From a checkpoint of a small mixture-of-experts model trained on Wikipedia.
Size: 8 layers, width 160, vocabulary 4096, 10.3M parameters.
Experts: 32 experts in each of 5 layers, 128 Mish neurons an expert, 1 pick a token, a sigmoid router, a shared expert of 256 neurons.
Training: a variant of SOAP for the experts, 626M tokens, 4773 steps.
Below are experts of layer 5 (counted from 0) of a mixture-of-experts language model. Rows are named router (the router's row for the expert), up (a neuron's input weights, with its number) and show model dimensions 0-159. Each number is 500 + 25 x the weight over its row's rms, rounded and kept within 0 to 999. Numbers have three digits each.
After each expert's rows: "mostly gets" lists some tokens that are sent to it at least half of the time. This comes from a sample of Wikipedia text that the model never trained on.

# expert 29
router:502515507491515530509510525522485543529494489502495509548480465470512517465491526496498462508493504508462487509541513517531470458490471473529484472498494514501525448536490504493508524510523509467457506487514511460499486519484451511485502473526522502505463542481502502474510487517497514540575483485510481540517512461487472497487504540545506514482502487456467485531489495527522483471534529520479512509474483441482597497474503455496497460462507487486539530485507525468493477491498489
up0:523490526465539557486471515485503442488513493489526517548467557472510494446461535491452491455511474468469526470514534508495512481486510465483489455538511518559516496522482475511468542516491490455531467502462485514503478513522472504499475483466530514515498505519465499452490461502506495451494500467493520509468472455511471518493455470501499489495504539461478494527475481522509499500513523454491514519479513489504517515464552485498490501481482483483528519515497492486473511485485498
up1:514516494449480505532463527542484489515452465473515505512541512487530508479474525474455455536512541511512490507511511526489480531501490553490502468543516489520528474498498516474532484522504498548469491503520527494470505493461502534514498510522529484554466530525515477474502481510489506479554513489517490517492506541516483464526536482537553540462462512485539507574491513521515496493522532471494495545522526522468514505457502493511523519513519492498508503493498493459459482494493480
up2:520515489464515501474525545481505542492480494564456527490494449493502510521503527492493490525495475475464503524506533475545493511515486468451534513500515455522501483497478493502492545535484465470504482524489511491526494501503531492487534520474528457525503496520517521480515578511536526495453516507449516447481485491529537453520530503499520534535482481448487488485494502493512492526491508489520505481529474500516475493496534527513483490507489441496453497505476475533460516470503472
up3:474488518427496495477494510500485548513562511517506534537458497508519473467512517506537476470485463535509504485543481488513480489463482572494494484502472511515499456443528510498521504519489488501511504510498479490475498523450526496513496477548524460472474483481507488509518490506491523505493499478488521468494516478512496467531507510534491490544463505479515501476461508512473434507496513515494476531497511476501487512507522479536496498478454499527452490479541513525449490438510457
up4:491502477474503512551499523497513505500544493484515548523509479459506517501540519500529480509467527496493549526455547513501462490436494486542525485494511459504447542474486460486498520523491472492519527527533488507534498504494505482475562491491511521485523499477518494503495490506493533511501475487500483546563487469483547545493440527487485474479495493493520508495503453527519491530475519536489517510501511477477545511481518478472532510516495483490525508514459523488433477502507479
up5:511534505501533504478472527533485492493523498518502523523498533478502479490465519499501470516497523474438508528590504512547511521490486462481499471513470532546479509524533441489463478496505552487500496461515475500476492523502498509478496490515519482516507500541482513478498473520499541542526503476489510467521545501504508484511468501524534546494485481471487517483465504509568493481475548516502507504468474507510549488525491532522476480503474501536500488438495471473489519473538488
mostly gets: "==", "== ", "===", "=== ", "post", "===="

# expert 8
router:489467513514470513474489520502476540515488479471467520553460485512544514514503517504508465498509460515476507499501545479511494485469498535481518493536500507496507528531448489473453511511491462471488469492493486510501494489485497514518529444511469485505475511507493506511493501512521490529522512494528550534549502437462496485532497525531501490482531506445509446485507459496513525491498533531510517492527519544499558528453465493545459539523508520542504474490517507495507496473508451
up0:510478479489554468492533503517503468489463512517461505530515522488530505460499537478504464554496459526483501496528562506533478497520553529474515471472523496491510510546454527492526518528474511515540503452533531483486508519477463522488507466472460505491513504500500492509508516534516493489534479439477503514513467479469522529482479523484456517500522511521477503512503463500483497452527527496530456499526508501532539522515497469483450514481509541513532470482495499527520488519531508
up1:504494489554520486482465539513463493536482479481462517472484498488565503477492509496480516491463434515520490486467543513508476496475534481492527468496535491540482458522513483561486524542496456547521528512504482481527490513466515481484504537486513481508495492475530482483499498495502530494453508523494469501546508488553498517490497532494488506522520484497489532504499477491496519523490544540515502508519516491470487533523557564537449524504531502522486488522476465531490520508519485
up2:515531476532505521497510518496482518483527494527468497540495479467483494500480528478482458505509481499441496512503543513471546483533485539482529547488538525504509503527527485496470506530447477496532498481488467456529501501543496514497519495526471504511507516482474470518514461522530474485509530476550527548457489481479510474513518516509462485483486512481530508508494514510500535472504510446424476494485515485468543525461489487499485532492514450485559480495522501509497517521550489
up3:508521473499498510534472504534501509465501497517496504505445494491514470498510517512531479474480437513516483494485479463509546454511485485494491496520509475494548501475468451505511519482515458468506509491532514527489480447546509525485508525536510485554480528506531441491527518492490487498534500514493498491471501507522451539474466501510535525546462500463487537526537486506534514533463450509487540506529484500500518490504510506534516509468491504472486522465511457499565512479507462
up4:508508499492483498473542549489506536506493443458473566579513495486530497497507501478506514511529506507490513489515506461493459527479511548499478505511502514467492558514487537481516519481462440463504469523447492490499501487536527479504513483493463469505476484494490565495496519496514513549501487506506513505523498450456454497513493485482514504477501541454488471501485502529508509482481517510504517518511501479476557501456473499519467504480484537506496488490516475471533498497486454
up5:508514547474516498499469526489514509531513485505513520498518510528559537498475491524515498464513502507474448490487565450567444504490510497527520500516506525531484509524498468509485552493490551498475514475523444522517516505465444482498497491442505471531464505537484462505494483478505505525472468471522494511520519476472523511549474512487485504500499478463453478469475533510494520514526513476521519480512491517514535508480477481551516524489468521511497465508499478479517520482508469
mostly gets: "\", ", ",\" ", "., ", ", ", "), ", "(\""

# expert 23
router:483457511425541496522531504495469479455476556541450512517453513497521505513537509534504474495539507490468479505511513506482527479492501486545492486513493514528534483548479457503459494522495492506511520509515470474483480495473486507496500510512500535509495491521523480482504506498467516544529485448539519513512470456460511515469482540495485524501465500460454539493479451576497526529510486504475495542490529491492518519479484477530501521523495500522526513504531484511485480491474490
up0:493482488486496493460496479496464515454527478516486499501521488517508535537505521538538517537516500494492518465484536479484447490503563486488467500475467547529527491548495487483485493485502480467506500453490502495508500518534528498454478523486504544511517556526492511513519513489535480530505479467539502478524532521464531495492493477482485530491519498507501496504509459533541481478534464513485495447481516519507509474480530459483454510429493516522489481457525482510555501538505486
up1:526484508489514470491489510489502466490493497506544538525501519467491498473502548517475480515499518525504483481494468468524554536574503512505573511466485482490451504480509486535455478477469506483481538497447450505482504509496536507496477503473532519491493492458524491473480489504489478505529480463485508500469514468520535504513510520573525536515489524490505491528505476499496499548463488474550504539497526506477489514489472451497489497523516553502517495487502501503516543447488505
up2:497553503541511550509516511495497499471476496518479486493509516528504527454504495517487473447506521494502489484461465480482522509522527536502486478522486468527499487521479472531485466483511478482508427486515503471507502482515520507484560515517522477521515491517527437507499522516532465475474518510516483549509538466490510505504509551524494527501503520478487522495564500508505437504442515522485509547484465499467452534490528531487489476538507482473494529514488493487445500522500504
up3:528451491473521518512468505533492504473505535513478498513489511522511509508517497486475480470486530524480502469486532526506493531420501479511502504526533477485506499509508542490531437461453522478488496503500503479532467503550492518485505489459526560544470524464513494491507481479514485517494505471502449525495487472530471478519515537468517524537531518481492470508453455546510489505531465483536528483484544501493524508469483533488468503532490486474470471502532491521483468506485466
up4:514492499506510509474500506482480492516535500557508499487522528512509529480479533530475470479503530535478531553512485481501548488529490488507477489502503506516449470493462462513494554525512530493444480444533493551511480490500497516487503481520504490491496526513510500501519510501515533542561505460461513558498482485451516490517510498473534501490506479496490495547483432502482514547468535494499510477514500486523506516441504463452552501497515485521532481497490532462489490504511498
up5:483551493472542500493487513570475506531484485533482471534497537486494450467519511508552510475499480497439505476491496504520510507500520534477496518529513511501556509519478493491519481483497503509540475521513485454499485488494482481490542490499496482526476477511485487529464453507513532500530487495519517527470499511543491498526480524482517485502495507436527478459502477504516526503521549455513471510527562464512494471496511479502474505466480469497434503475509534515453524536506484
mostly gets: "not", "partic", "success", "compos", "resul", "meas"

# expert 12
router:559496542472529503506444490538453483547509495528508503481499487482520505485502537480493480507520500477504434491517529519488488510476550484472493494488496496495502478507528500458484481539495476520533537540504470525472478503488498524518465495528468482498456507534551521476504509516505493461537484494525548467504489469499533477514510537492556544483490531479507517493498475540510505536487538508469540518453547511471533489490508528535468481546511524500514498524508504485522527513499494
up0:510516482546506525559486504493493540485466530509489486527479488450504524535494533548527509529529508520505497482528473477506516480558503529530452457544449497505532502510495470498488466494495499490460520521486532469520480496534507505470502500513488496501461498520507471501533529464495538506517493488481483473528531525466511462492503523444485500520510514429509496477497505525513510514544448455491494488501513475528501446491522487509508516470482474524492480514482439520511470470485496
up1:510463472493526485469474503489468423492529503482463506487470536479498522530509517539490507477502526509504465504517516527502510503495461526534478478512514555496509485500489509526460524486492485506495498435526497542473476478489496516521507509484495521543486479530491444440504511546494473490477483501523530492500471484452520548478495554547532535512499495473548491537527458513483460504514499522517484522487479494493483530476483479517508463557511511534523498494487479477488470514510512
up2:461518498484486521527540517518510508515494518530494553515512452494507526491489490502490504496510450520508504506518526520485534501495507491494498515515506477543506482489503496520535485515507466506542534600508457501493469509514496474498498501493499480463500467509524538491515495458458526495504499506548549513526513458500486476505495478485491470519497513480426490513465507534542496495474472518468540499463485496479517504471531487517456498445524452479517522483470465541523509551501486
up3:491478531460487469489500491495474506487451525551487491521508514510508471526470525510494472486465522477500482493547496493473496526512511499510516513514502506494465494522499501467518532483496514483484517478478481450487475520485544524478478484536515489503488468513525465510549464526475516522526454496546516474457489541481500460504526501524542501494478525481471513520524490545474474446482536455503504501528496475535474479530500506528436508477484588504486484548533510523496480495496522
up4:520535505502510476495479493523480500522474503528500532491488519555515551464494500481495491430485495491507459537506521512516509507468485523455527505490518502472474481494521525496485538509491477512480502479493520535507476512465501505515499483509486497447473500526533494465511477532482505469519507531518483496516458525516512441500475493458483476516479526546478494543503518552502479559481531453489507487509493485502453458541463486514532529497483513481509528507520479536462475546562522
up5:516519505533518513478441500510490459530494520496526523489449495467508518457465496498492512495488495463503465508498487505540473507504522522450540487493527471508491483525522488479498455492486497494513484497531489451503490477532496522479486506490497516534453496475506504505490472510480480436494499469505462502530492472507480459479504506482454498467510506559514481526500475528499473465482485555463506502508532540467464478520537484545487501551540478506512534502477519505506576540521493
mostly gets: "ō", "Zh", "Raj", "Kh", "Ah", "ā"

# expert 14
router:485515507476510510481519523505438483496460496500500545498483513519519525550468509495521491454503474510503469504517502506489508476510516463528552470553477510506475522454485460476501528458471438507530434472484478512492504546485513489517507505530469531485474518498543474529531500533453478509492546491526473494494498465461509463501498502524485482523504511520485474552525500518536461534519515511498475503508553462499526518460524505473474493519517510544512491501484484502509489475481478
up0:538435497525488506462519502509498555474492506496502517524476523498506526493461512500540466496511506499510512557487488499523477450492527494484481514519453509503483476503510517484446541517531485502489483532500512525520489537533471476465436490482530504470500504469522485486548533534549461535482485495513539524466470473531523519528448517484501480536518495509522513497448462543490489514530479466478501487484528477499494497477468494482474498521471466537501507488506463487503517510514536
up1:514502514494521513500471507481460493506490501504490519506511510482503502505499518495562521488529497484485447491504537494496456494515551488491456485556464490484498495494545518475494496511505508518482509486519472513475497559492530536512543493539502420476496553530508510469506488520483500469482528467451494476511514502448511493536448512526516560492532526494550491501522470493484479502493492505498517543477475470478503492491496467513534475502443509572504509486505483456523512503513499
up2:471513494460508551483502475515496475496514550544497493472451503497508468518557507525528488499510481481509435507470506442520496533487506470487493483504487466480479481517533483580533507526483525470490518500513515483509482479506538513477511488557501518512485481449496542478484481506504529473476532503493489534557525459503510476481496516517477486487496511504495467516523554492501476521491485524443524510464499495522501475460518502538479522465486493516479518520500511542458496508489472
up3:519476513490542498523492511489506516501515524495511483508479529454528445506490488493471462495514487483441495524526533527496485519519514456499452493481488495471505445545508463484515525485533413512517464563496508499459496528498500492499498496516479480508487464533523544498481529517451500511501512495473495515536501420515518463492507508513478487515480520521508514519504514522490518526505474508507481497449555501475515521502533477523478462508528505528532476522461481503529520483507474
up4:493511479498526496495505515518477474506510484500539465502494529473489502494507502537534434508509491450517456544522530528513494489506481496505530503497427513464528486486501503492464502512499478489488494516481527564530471478470544489472493528489486486454465486465512460480516476516515513533536457490507525495508477481522464431508530474497544477527455468511544470529517556485509489554515503493482506506496524487482474473484481464505497514485471485471480501503502504458477521475480501
up5:477500496489490533504495515494495508508501465508470514474504544535511486507497531542509504493502464541499473521509530548493529463486496500505537480508472506549476552524517449513500466474501461472456505534477508473492488481505517511480535475491508510522532542478483513469517455495455537478508528487562493508489472493495517554496445495535483488466449514514500478526503518529525481481517505527533490509508504513512487517491560519466529485540465435530507509492531500506447500500499495
mostly gets: "sup", "ext", "S", "t", "sal", "s"

# expert 26
router:522471519542492504513503517532480507472504516492455487530491472493514510450476523501491457511510479513476520477501479460533492469486500510499536467503485478534481480499506527522443470500497501460535468499505461470534497532538522526457494456540529473545498486513563518487510500495502547465470482479486493549494508514517549486501488517456548500488520499501523487555496489553529504500518524494501495526491519514472532508499527530511512515513503505500489482492510469503478509471516411
up0:508464512498508536517507505517485439494497478517488501461485483568513505510501531498492455507539502495528531552515517483509470484540491489536482509471476488524468461526444516508481507516485505521510506508503475507472488495523486492491554478475490514504491533507516485466547459447500498518518493508471523507497514482494468517509471505441482502496487539520488481512490486501510488552496511476452526488496566471521469524525472528476542559513494539506507481495498482486481509531537436
up1:513486500517492526518493533489508481462515523525468468539504478500510471487499516502517447513470536517493560483507481531530494468485485514501541526549474489531487494537524509479494481520478496477507491481499495517504491465492518481457513464491494532554491532510489507500502519479483505493484515426483449532476511499456500486525532519530500524499570467515497504465453508492548490516518454511491523474486496464509514475497522504528499492540446457515483499483477432528487502516486472
up2:499414504506506497473523529484493461479526505506518492545475488511509494469480547516488474488549485516527569506493521470524528504495522535470513470450500501484466511510458524490480465513510504456501515462520480532487489508510470520505495456483540497505498488525481492498514469517492507497521502527492507502523464527494526457496488455448473494523489518491482458458417494505484520490489499537490507498518531548538492495515503493536526454527531505509472495508488504519483522490461479
up3:494484536507503500495528504474480507513499492484485498489510504533508476500484498487467509506494466456510520519501493495532451510490548460486491474529497498497512485489481483480532484531491488515559505472497500481500469508459481545506507541531548507556491451475522502489484559518551532534475556515491447509478543510505514468489529516522515538507495523485472512531491500486491558529485489475496482486513508519465453460503515460496465481467512469518456493527489435476475477518481485
up4:503507497479467513578492517485524541501480477533496509520465488478514499519468502496498482538503482487465547521491526536459499462495518462522467485521489481520478480493527478488480494553456478546503519505527518518476506487490496526532520502488506479525534546585536527500502483516451481557499490487484461502517447480519491501536514532528501508482503551507533513498487494491473492488476551501505517489521504517498521461499497483481490490537494473495492479516527529470433489488498492
up5:499510495502506535492516480502466541440529486502508517524513517508499514554498548561538471530470451490523511527483501451534488487522519469518463502502507490490505472494537509535449465506528467518543512493520470533551504513496448470528503513494527484534486461507495492484479450500535481539496516488545512496498516495525502496497485531489481480450511532513499463551477474550489523503495483504518510515470541472512538500491532528488471484496496505523512522528542507482496485477509491
mostly gets: "Franc", "Belg", "econom", "atic", "Pennsylvan", "olog"

# expert 21
router:491509485517528545511521515538488462518492470535498467500488548489516487480522539506503447470467458487480489481529514558505492494509481461470530486522455455507454470542491462536519496544493480471468499514495501483477467533478479497496510449504540507518500462520498480490505504508505507554521556479511503527526503502476509514532519506538485505478474502494500488501504516532514500571524489455489492525488511521461484510496490510539499493496458448535488503507536471492458472503500474
up0:472506482509553538493518502524492521533448520531490493505513494457504478470518518467505472484468507553511446493513526533514475529531522517504511488512497505473496493459524531532491509513474489494509556558504482509552497516530475520500465472534492467524502430468499461478541498512507518536502537516483519496503526495502486528481506511540503524486509480491543492578486482514503462506523490503502466549523471455521547508483485503510513501528514498506503473488516465523477525483487504
up1:502488499483554497483499541531512512532499450482492535518417494520507499523456488537509501506456499485464509500493512475496512533470528539519463471452462524531507487520521523518517464519508496541503441515533509527515494495469497565519467511495480472493482492527516469519491481519501472508442504478531527505499487506505535462525496477477514488504519538474491481503483507515526493519530501518504533468486442498473498481514513442510527519491514513484501498515496557522477485468477474
up2:495495482527520486538481508488521521506473517504471485536481523480523473519485501526522499496494494512471492451527490505504519467482494483532497466501479482486491508479501532462505483471486542436479542515538518493487458485534459491524487493491507520482493463483531486471500546513455503509449526457500492532505504525491487522438474549535499483527497456470483500460518477506502486499540488513537493483485502508473535508476512535475490456533506483511512485472592523520524466488539489
up3:497502509455505503540475519521489516562522459556475491505483468487521538477447488481442501459478487507518505515508496538536515500495454526522492488566467509519490503528527458482482539476497506502517502529520480507475516517514485508495484458456495479525487503516508474482517557488442508524529502489483539551500454511502505517502508541533513479540527487480460516479507491493515522536492514521531516492553523488478507483488521464528464533500505497502496472497516490514535520473491477
up4:504504489528501523518493526537506519499527507526509480502507503514503498468480495533502490518522483523450536500482503523543481520522523494456516486520515494471474504537507480491472508493449487473458454452515499499510503537538467507473516459495523501547501504495496497486485513500506436495516571478503527494449553466517576486525558465509499521484494506505454513481480563497512482513504534517486468495522529527471516507499546491502504513491524499514537533509529525523534507525521494
up5:481487502500447535537479490492469504497530480504529498489472473464519520499491565500505487473499512481533487456512523441492507501491500482515516483519490533497544460554460461474512510535508480487504515504533484468513477496499507501519492541483533484512515537520531532488509505523556491493487469503528518559481513480513460505510450515516472490485480519496494552509506504533537525545523533479505549519496451512552498464503526490504504548510507513491508490505507513528549532509513457
mostly gets: "inv", "Rel", "exp", "surv", "public", "equ"

# expert 18
router:541500519514511507493499509489442511492493504502496472527487454489534538521518517508539514518481472483507482476466503506508456529470484493467530439525453537482529474515523460475502537480488490464523475449507482536493457498511516509469517468526470475503486513502480484478506546490473504493483534506492533511519539512524515454524469510501502541514430543519500469503492468526497467534490525485482507529505479506480510463454515482480519503532505476504533539446522511514541477499482495
up0:491516537473521489488538496470512491515457492505449501494494442507528527498493516505547479478495456514432496518492503482471537530479552507493532463467451519494485495476531531492485507527477524551403494465539497492459481487458484503527512483493467501522483516508482512474518483484467518482484505486531495479486485490483515521492472507503513520500471508534518513515492476501505439505477487502477496527520468562500477535494511529495508517536507503515489549472527528493499525502518486
up1:558432497518493485530478530499468506488470482479521527485479501546552507509505515453484485477481495518494482493477518459509498512460554478504512475506482514498501521456465517471476515500486481478498506483513499466550506516492544522465514444488511519530474476485514462549507517484495526464486502498529504508528481482489503484530440507515489507504495476499504493450538560480489489492475534483442539494503486483460573515480521536489490505503474473507532500512504510499499519531498515
up2:500507506473492535516478502527487540533489483454496499486479499470503526474486532514544517457422479550478469508496484534482523439523548503490517488506478479489526515489499459470507460511530476520504535507512504516463484470503498526445496446476480521525507519518517466457488502494475505471481538488520491520494535504504500499454523516451534484473455515525494518503512532505519503544500476522507499516492548507481493494500535520545494528484498527528478513517505470551507519465484478
up3:518507514459537528499468454518467457538483495490519463510507547461526514498546524540488496500524477494472484473521486495476509546479500480494441484532524491484458517498465505538509479506471460518488493503549506489463478521471519493575481489459497509541496451505511477480494501503493481471492496465504551509482486477516514528479488488525490461518511515533500537472490512536513523484525511481484532493496499492515494512539463493528497517575505475523492538518511503487518477507455480
up4:519506517512550521460507480497525476512543479491498487538453471518534539520519490527543498485462479504510496522486512490504514466507471507516501434489465502474424535491536542476479503519496488481478463517490512503509495523512506515520473464529442496539525469506498528482551518517505515503470527474514516507479470460513474486488478505474521501501466540475531472505448498532504487496484517519490540527475520518475513485520547476529544535512519496503504507445464488480511524476506505
up5:490511496450529515519475529568539494547520497511493528473519458499510526474478482521508484515464501476529501482513486523532492486508509477455491468488500498505490515499497538482506498492475485492498525509480538530495459467519498497464534499525520484489485459511513461528541534482536533533509533513546480493481453499483521494469489480557520467511494526493519516493528521518487477535476469481468471574497553469544495477448488487489520450493494517494483504527504469476474501499467494
mostly gets: "19 ", "30 ", "23 ", "25 ", "29 ", "24 "

# expert 5
router:515480511498486516509475542527445488489485528515476503485473444505571525477502515549508492484492507478515501514533549502547550476491503481507522481539462500492490487497493466466454496487499458447505513478503499507537472522522477526505531480498527500512465478480553513473523525505481473508515536471487510501489498465480480490510512491515488535503481531454495509536471444506576509515469484514506489498510522512459490500481531516507470470530466517529490546485511484496515499490538470
up0:506462519477454483468503514532547523521515503518486525470448484512467453525505502494544459474520480473490490491464507512525504501523513475497454497512460497499531515473475519505491509479502558493460485536508511534508483521513480554532541503542470498508500521467536466514499519511494501481494466525549515488464488515457540504475497526458493518522528470505457534469507460499546478517506484511511478516471532481502506507512491516463498489494511477508478549517565500513511488461533504
up1:499500493511504481479517537481532500465481541521492537529464486531539476521562514447538485469499486542502507496519494472515553503559513496480487510454473516540470477492523522482506509504483492523500516471506491522474524520506507506515531492493514489473471504542475539451467470503487485501495523518472477497467505526490560515530525528474519524505456498466442528540508457505491536490543492490530497507496500519532491480491489515514450522441515495491509531504469462501509527477498501
up2:488494536508489504504503509518493486495509489546489510487497505538540547506556483518510462524512526474471491471537542478523500574571504472531508512455496489501474485506484464476465526523472493509534485513498482472514521512493542492480505526510467579521482502547498552510471512482482463519471464473473495536515494488520515479515516523519486483484509489487502473523488500513522507508479499469476516516480456471529500511483499513498440538498533487477535535479474513462527518518516476
up3:521496507506470509556488520515501557495538534548498492449481509548516540487539515501549498496512497525510458491535527497496489531512501522533517496492460486504497520465506538435455498484485485488531510511536488516498513522500493530528503499487493438454510497499504536490477491502512499533485458470492538524493479551470493502525506510501532483480538512468483504508479489505555522497576501534482464488498510495475535464507519523469463524477471486508462510468498493510518520486516484
up4:501495481519563506477496531539481497492522468509531491522546554508496520470481483505445493508519512541496497496537514484513511473516502472490519511494477484494487499504499450494506519468479479539529529505488483490497469486524478518491453485493497541509515513532520450487510487516512509502497514505461515454478486466485493489527470492527496502485537551479488499496518531527477482547476517450526515496494503516529496453478516510541449474552525508537552473461492505501501561556532509
up5:503494477489509532478502502516493510500485502549502511530487490468544487495499522440500473511491503456484520525470490481489492490489493524519547516492466532476535507501482513522509543504458492503522479512486486473521518508473471502554523512513478470485485513492539507532517490506496515457527496491522554504514528478505497517511434521482485485479499488498502505519499489466469540480518575485509518504475499568493492531467512503494463557466478491477485409509473501513509502466550466
mostly gets: "\". ", ".\" ", ". ", "). ", "USA ", "); "

# expert 7
router:508465506508512505459481502530506528526478460499508517498488528489526500494516507521507500526530508500472483510508515518489533519445513512473514453509448523549494460494513487563479500515508475471486521469507491532545477532453441531448514510465519517524500514473516504477520525530518508473461507464518557493474528475543503483539507524515540474494516540529486495511523511526511463553503493488485465526538504510482518470491496488534480526468482506514472527520525483516481498533473462
up0:493528505519492535506500509489499544475501499576495488483467510504507477464519526536500495493500508462491524532546529496503500521517533533518498469493529453514505506480500545514541506449503499519473497498481507542463488541484546510485463495470492486490474514484489483525500509504467508477493546506502515504475505502457525550533572493497515470479487488489454513457479447505480488542464529500528503505475485533538509511483502531478471494481459451505528469490469539506504472462490517
up1:520469502502491492508508520491502515500474523475506492525530531499516512491528499465506484514537516471464531544484516456565470483471526540531495463504455506520495492505491503513498537511522511461565480521522506513542495523460534522450518485457515451548510494499529483490475510509488557489446507505496536507520542467505503509547545517508505553472528497499471480528503456516522490503545507510529532516497513552506531486516490479533511517495493488489532464495513489516500512535507488
up2:499506511521528472473507491486476506475508485513480533485455503508515517499520516509525502535511514487521493465527505463530519555455468520525465451502454489532499459510502563494498514529483506445485528527516478526516493478498512521484494460511502502542494466515508512539507516514478528469491519459487507482498509515492507503538486530490553537528512531488492467526502477506486543504480502512430437529564529511483528504465508511543472522489532515523472486516487461535484499497478509
up3:521463484541499500520498525534499503515530506509487529505477536503523485460509538522513459482483516464536481479509488492486522490506448541495472464556488482534504456511514533498435479518496528488532528514486525490541491469509475527453525478559503518516477495503521476494522500530475496487490523459527473479546514519530515505513525531512518541487479518507469496467515536524516497512513571509436509488537492532508521456482505528486464499470501496523493517469482520501480494490511472
up4:472515495500481534497495474476469510490482523525505498494484494541514524430450513505517470483497507456517508524546525506528501500515517550513473466520474502441456477543499504487526516477508499526495551508503509515536489465510494488428510479458521530480512465467534502499492446473478514497521495468461488476494547462460478510514508509488495501492460510518503493559491480510534541524483480460461520519522512533484502506469544471502502452507493468512494502519518476489488488490511499
up5:509479499480516514521486522525504476510544485511484489566487552511497507510516525528536481465504512522521498501474548521462473460470515504470479455525476493503525549534508467521462517486490479512488485481535537508500478508493494467509517502452532501506493515530523513477555482477510497530496497486497535519476503501512508523485526516541519491443520476524479544490499500517452462532507497558521510495493472478521502486471549437481532484489506459508542489546520461503481485493468507
mostly gets: "Nav", "ø", "univers", "child", "lab", "abor"

# expert 13
router:540470506490483506516502536478484543500488480501492567521478485468527502493500524518494485477494477508522488481534516509512482433506525499497504498520451519544453459462495464518502500506496474506544539484511500478459487499504436523487553471450498478544488518538514488471514524488497463501491533466503550508475443474493485539482517565474509496454515527519498491484493490523500488517491514480484487521493495535497494484465483493503445474504535491510490510500477474514484535509461481
up0:485491486504500509538500491559470524475492497500493507519525519534530469524511524481491484506462472525469531573471514528499511499522524516532525522527494489511502490490465456515472493531484484481502528459479506476478465489442490498502519452535524504490469468505490522506522485527507446555546518477521502521479475468484494499505528533482517465533489491510514544490511520515466516521449514473502531497502521532537513461483462463509484532506481505525516463467512511444493507481542478
up1:500482467494476519467512516501470471436507487523504481477472510534520487510504517470550494484520469495518471459526515473497524511475539524511530490533475508479456507521532466493538510481503521518461520471533494479445486481500506510495489509475495485508474509470490470491548484517481509502530494467535458469528521488475515493460524502478495500501482507498448447488451505511512478467522512549493463534476533489446485495427499477492483527496483482488489506486523464435494498515491478
up2:501498492520512513504555531509506529526494509533509515460485494516545477507500513489512464555523496474484490432513508451459514512481527495464517471521510501507474454537491476487497480526497468504505462512509511477536454490489475489472527524509486524484469518517493484462522442479547465506523547452465485486514479468489474496497527500469508496503465513521442491549534507525511506494491515515507484489450510476504515522452481557539479498441510500504514511496483496503502512497481465
up3:490483511509509493495490536510488495505558531467508455528530493490522496485506507519519492530478470456504521533516492483507506520495526498552541488523483488533495452472504530476497507537482480528502491545476515473512493545478489487507480453491472498487482466511499521447497507505478523482489543435476465509541529491506535551455524502547493525506495508515516525550487459515525512487483538500486499505535495532493536451481469531498444503468537510510472494487514531495473537465490495
up4:505505495501495508511507517480517529465467487572498543521473488453522505519444494490481449506467531485512520479506490448510494470488536476474496484519470488536453511539459457462489513508503484500517466481531462526457501513520454508510505457511529513519488491505520468485513477532484491478524473522512527512463471499471489518500484498512526518492487479516496516498498463519501474486511462466479473532489510557507536505460500513527461479517557468517516528473494526519474454498497455
up5:505480495540523488521513496497490510477491499484496528555475507513520519491500495556539509507526449548564474501548478510516473458526486467431547518541517494504486482507484500515472524516524455480521487491543531513495476523452522504460532464456502488532498510527501475477503502484478492531515532492482542517492532479509544494511480483489495477509487525454495500515477519533538462542516453498484518506514473474497495496488497484502469452508502496535519507514502476555467508491494505
mostly gets: "In", "Personal ", "Scientific ", "Mar", "Sol", "appointed "

# expert 28
router:497484477475516524465526517513487483509529509507489547511495508536516525512522517502520466527483500509477447520478511480524545455511519448514503493496492454501511521513520474536504483521506451478528493471492479476498476508513426528470506471490487507448485455503494479498491496528533509467549542489536511511533493452510497487504512503520493502492445511495529509519499491515529467524483498505491450504502508549480528515475506426494475520506491489525524542459505506443454505476478478
up0:492456517480509507482508486513497518485495450537491507538513467483510518464510499527493484475530465496525500467490530457551514460548506515525494508489469496476506472491498520462484519468509466446502513492502466506455469532511487546462500501497481440490517490474496499509516474518526471500543489463514513499495526541464522552497487520501508482541450504494542478478536472505525529498517533516474495499537512514533549492470484465489513493532500489510468566543527508468503502485518505
up1:513475513462527495484510532533506478492475487464490560506463481525502537501526517504495489519545436486467504484542523458530553520505476461486466486492483488509521497463505511512531544472501504501522491533499485483505492507500423570473486487511479542496472479509501497510537462544533497477519495475511486505517490463504507474477492506548477454508495512488535490502524515518530455512545528494491490487496516508481512530487510469518470490477463454495509545536508495474501486525493479
up2:494494478478505504490525511501478528477484496461507543514483525506512535502492498523505481431475529527490497538506495530525518514518519522496510498536475495457473450534519494500494484494481503474516503503540539477544492520478483494469555449498479531538483533500507471530516489485473539510486469492534468511493533520517463480555503456449494478462533511515505514457507500528523542521493477506532502502458534481483484477470495511487465555447528512515487459496506464486499531490478478
up3:496493520508470501499505490493490501483500501497492531461490506516508529499520512463495499527418471472455516491517473515525472484502508462515512483478506536478515487496544516513530556505498507477518538513503512458496500484512512537503500451497562539517496467459500488511476504510492543462512517502521459519414501475512501473460465495515532507505493491453496531502491465500539520503503486499490485512505562552474515455477536515541469485558505484525508490492481511523542510506488492
up4:526489499494496491482503478491490515461512534504532544510552465471507522525475517503538489504497502495504488507462484507510497473525510506479498475480506480517538498525513529456488496479486496500511528458538497508536490509511470523469540499508517534524508545467498487472516528490497502521466501480517557515482513497497463542545507532557494466457542532522491540543468513503563500513482526463511503500427516506497492483499545525518535488516506471511471490468554482493563477494511499
up5:489519534491488488494476492502494472470494537515486507544486475491501529436513476521489480526471479487535491538549506482482497449503549445501514482483519484475519577497510502511460471455465525461498472530485517504533476533493483507511471502499489491476488514489506495465494546523506476559495550493509499477482503493460532481546474494512504484477482533467528499500501511525527467539506516503475490528540485467527507460465534477515551476487493465515505537505481514483518505477515485
mostly gets: "def", "Los ", "Atl", "retur", "Indi", "adel"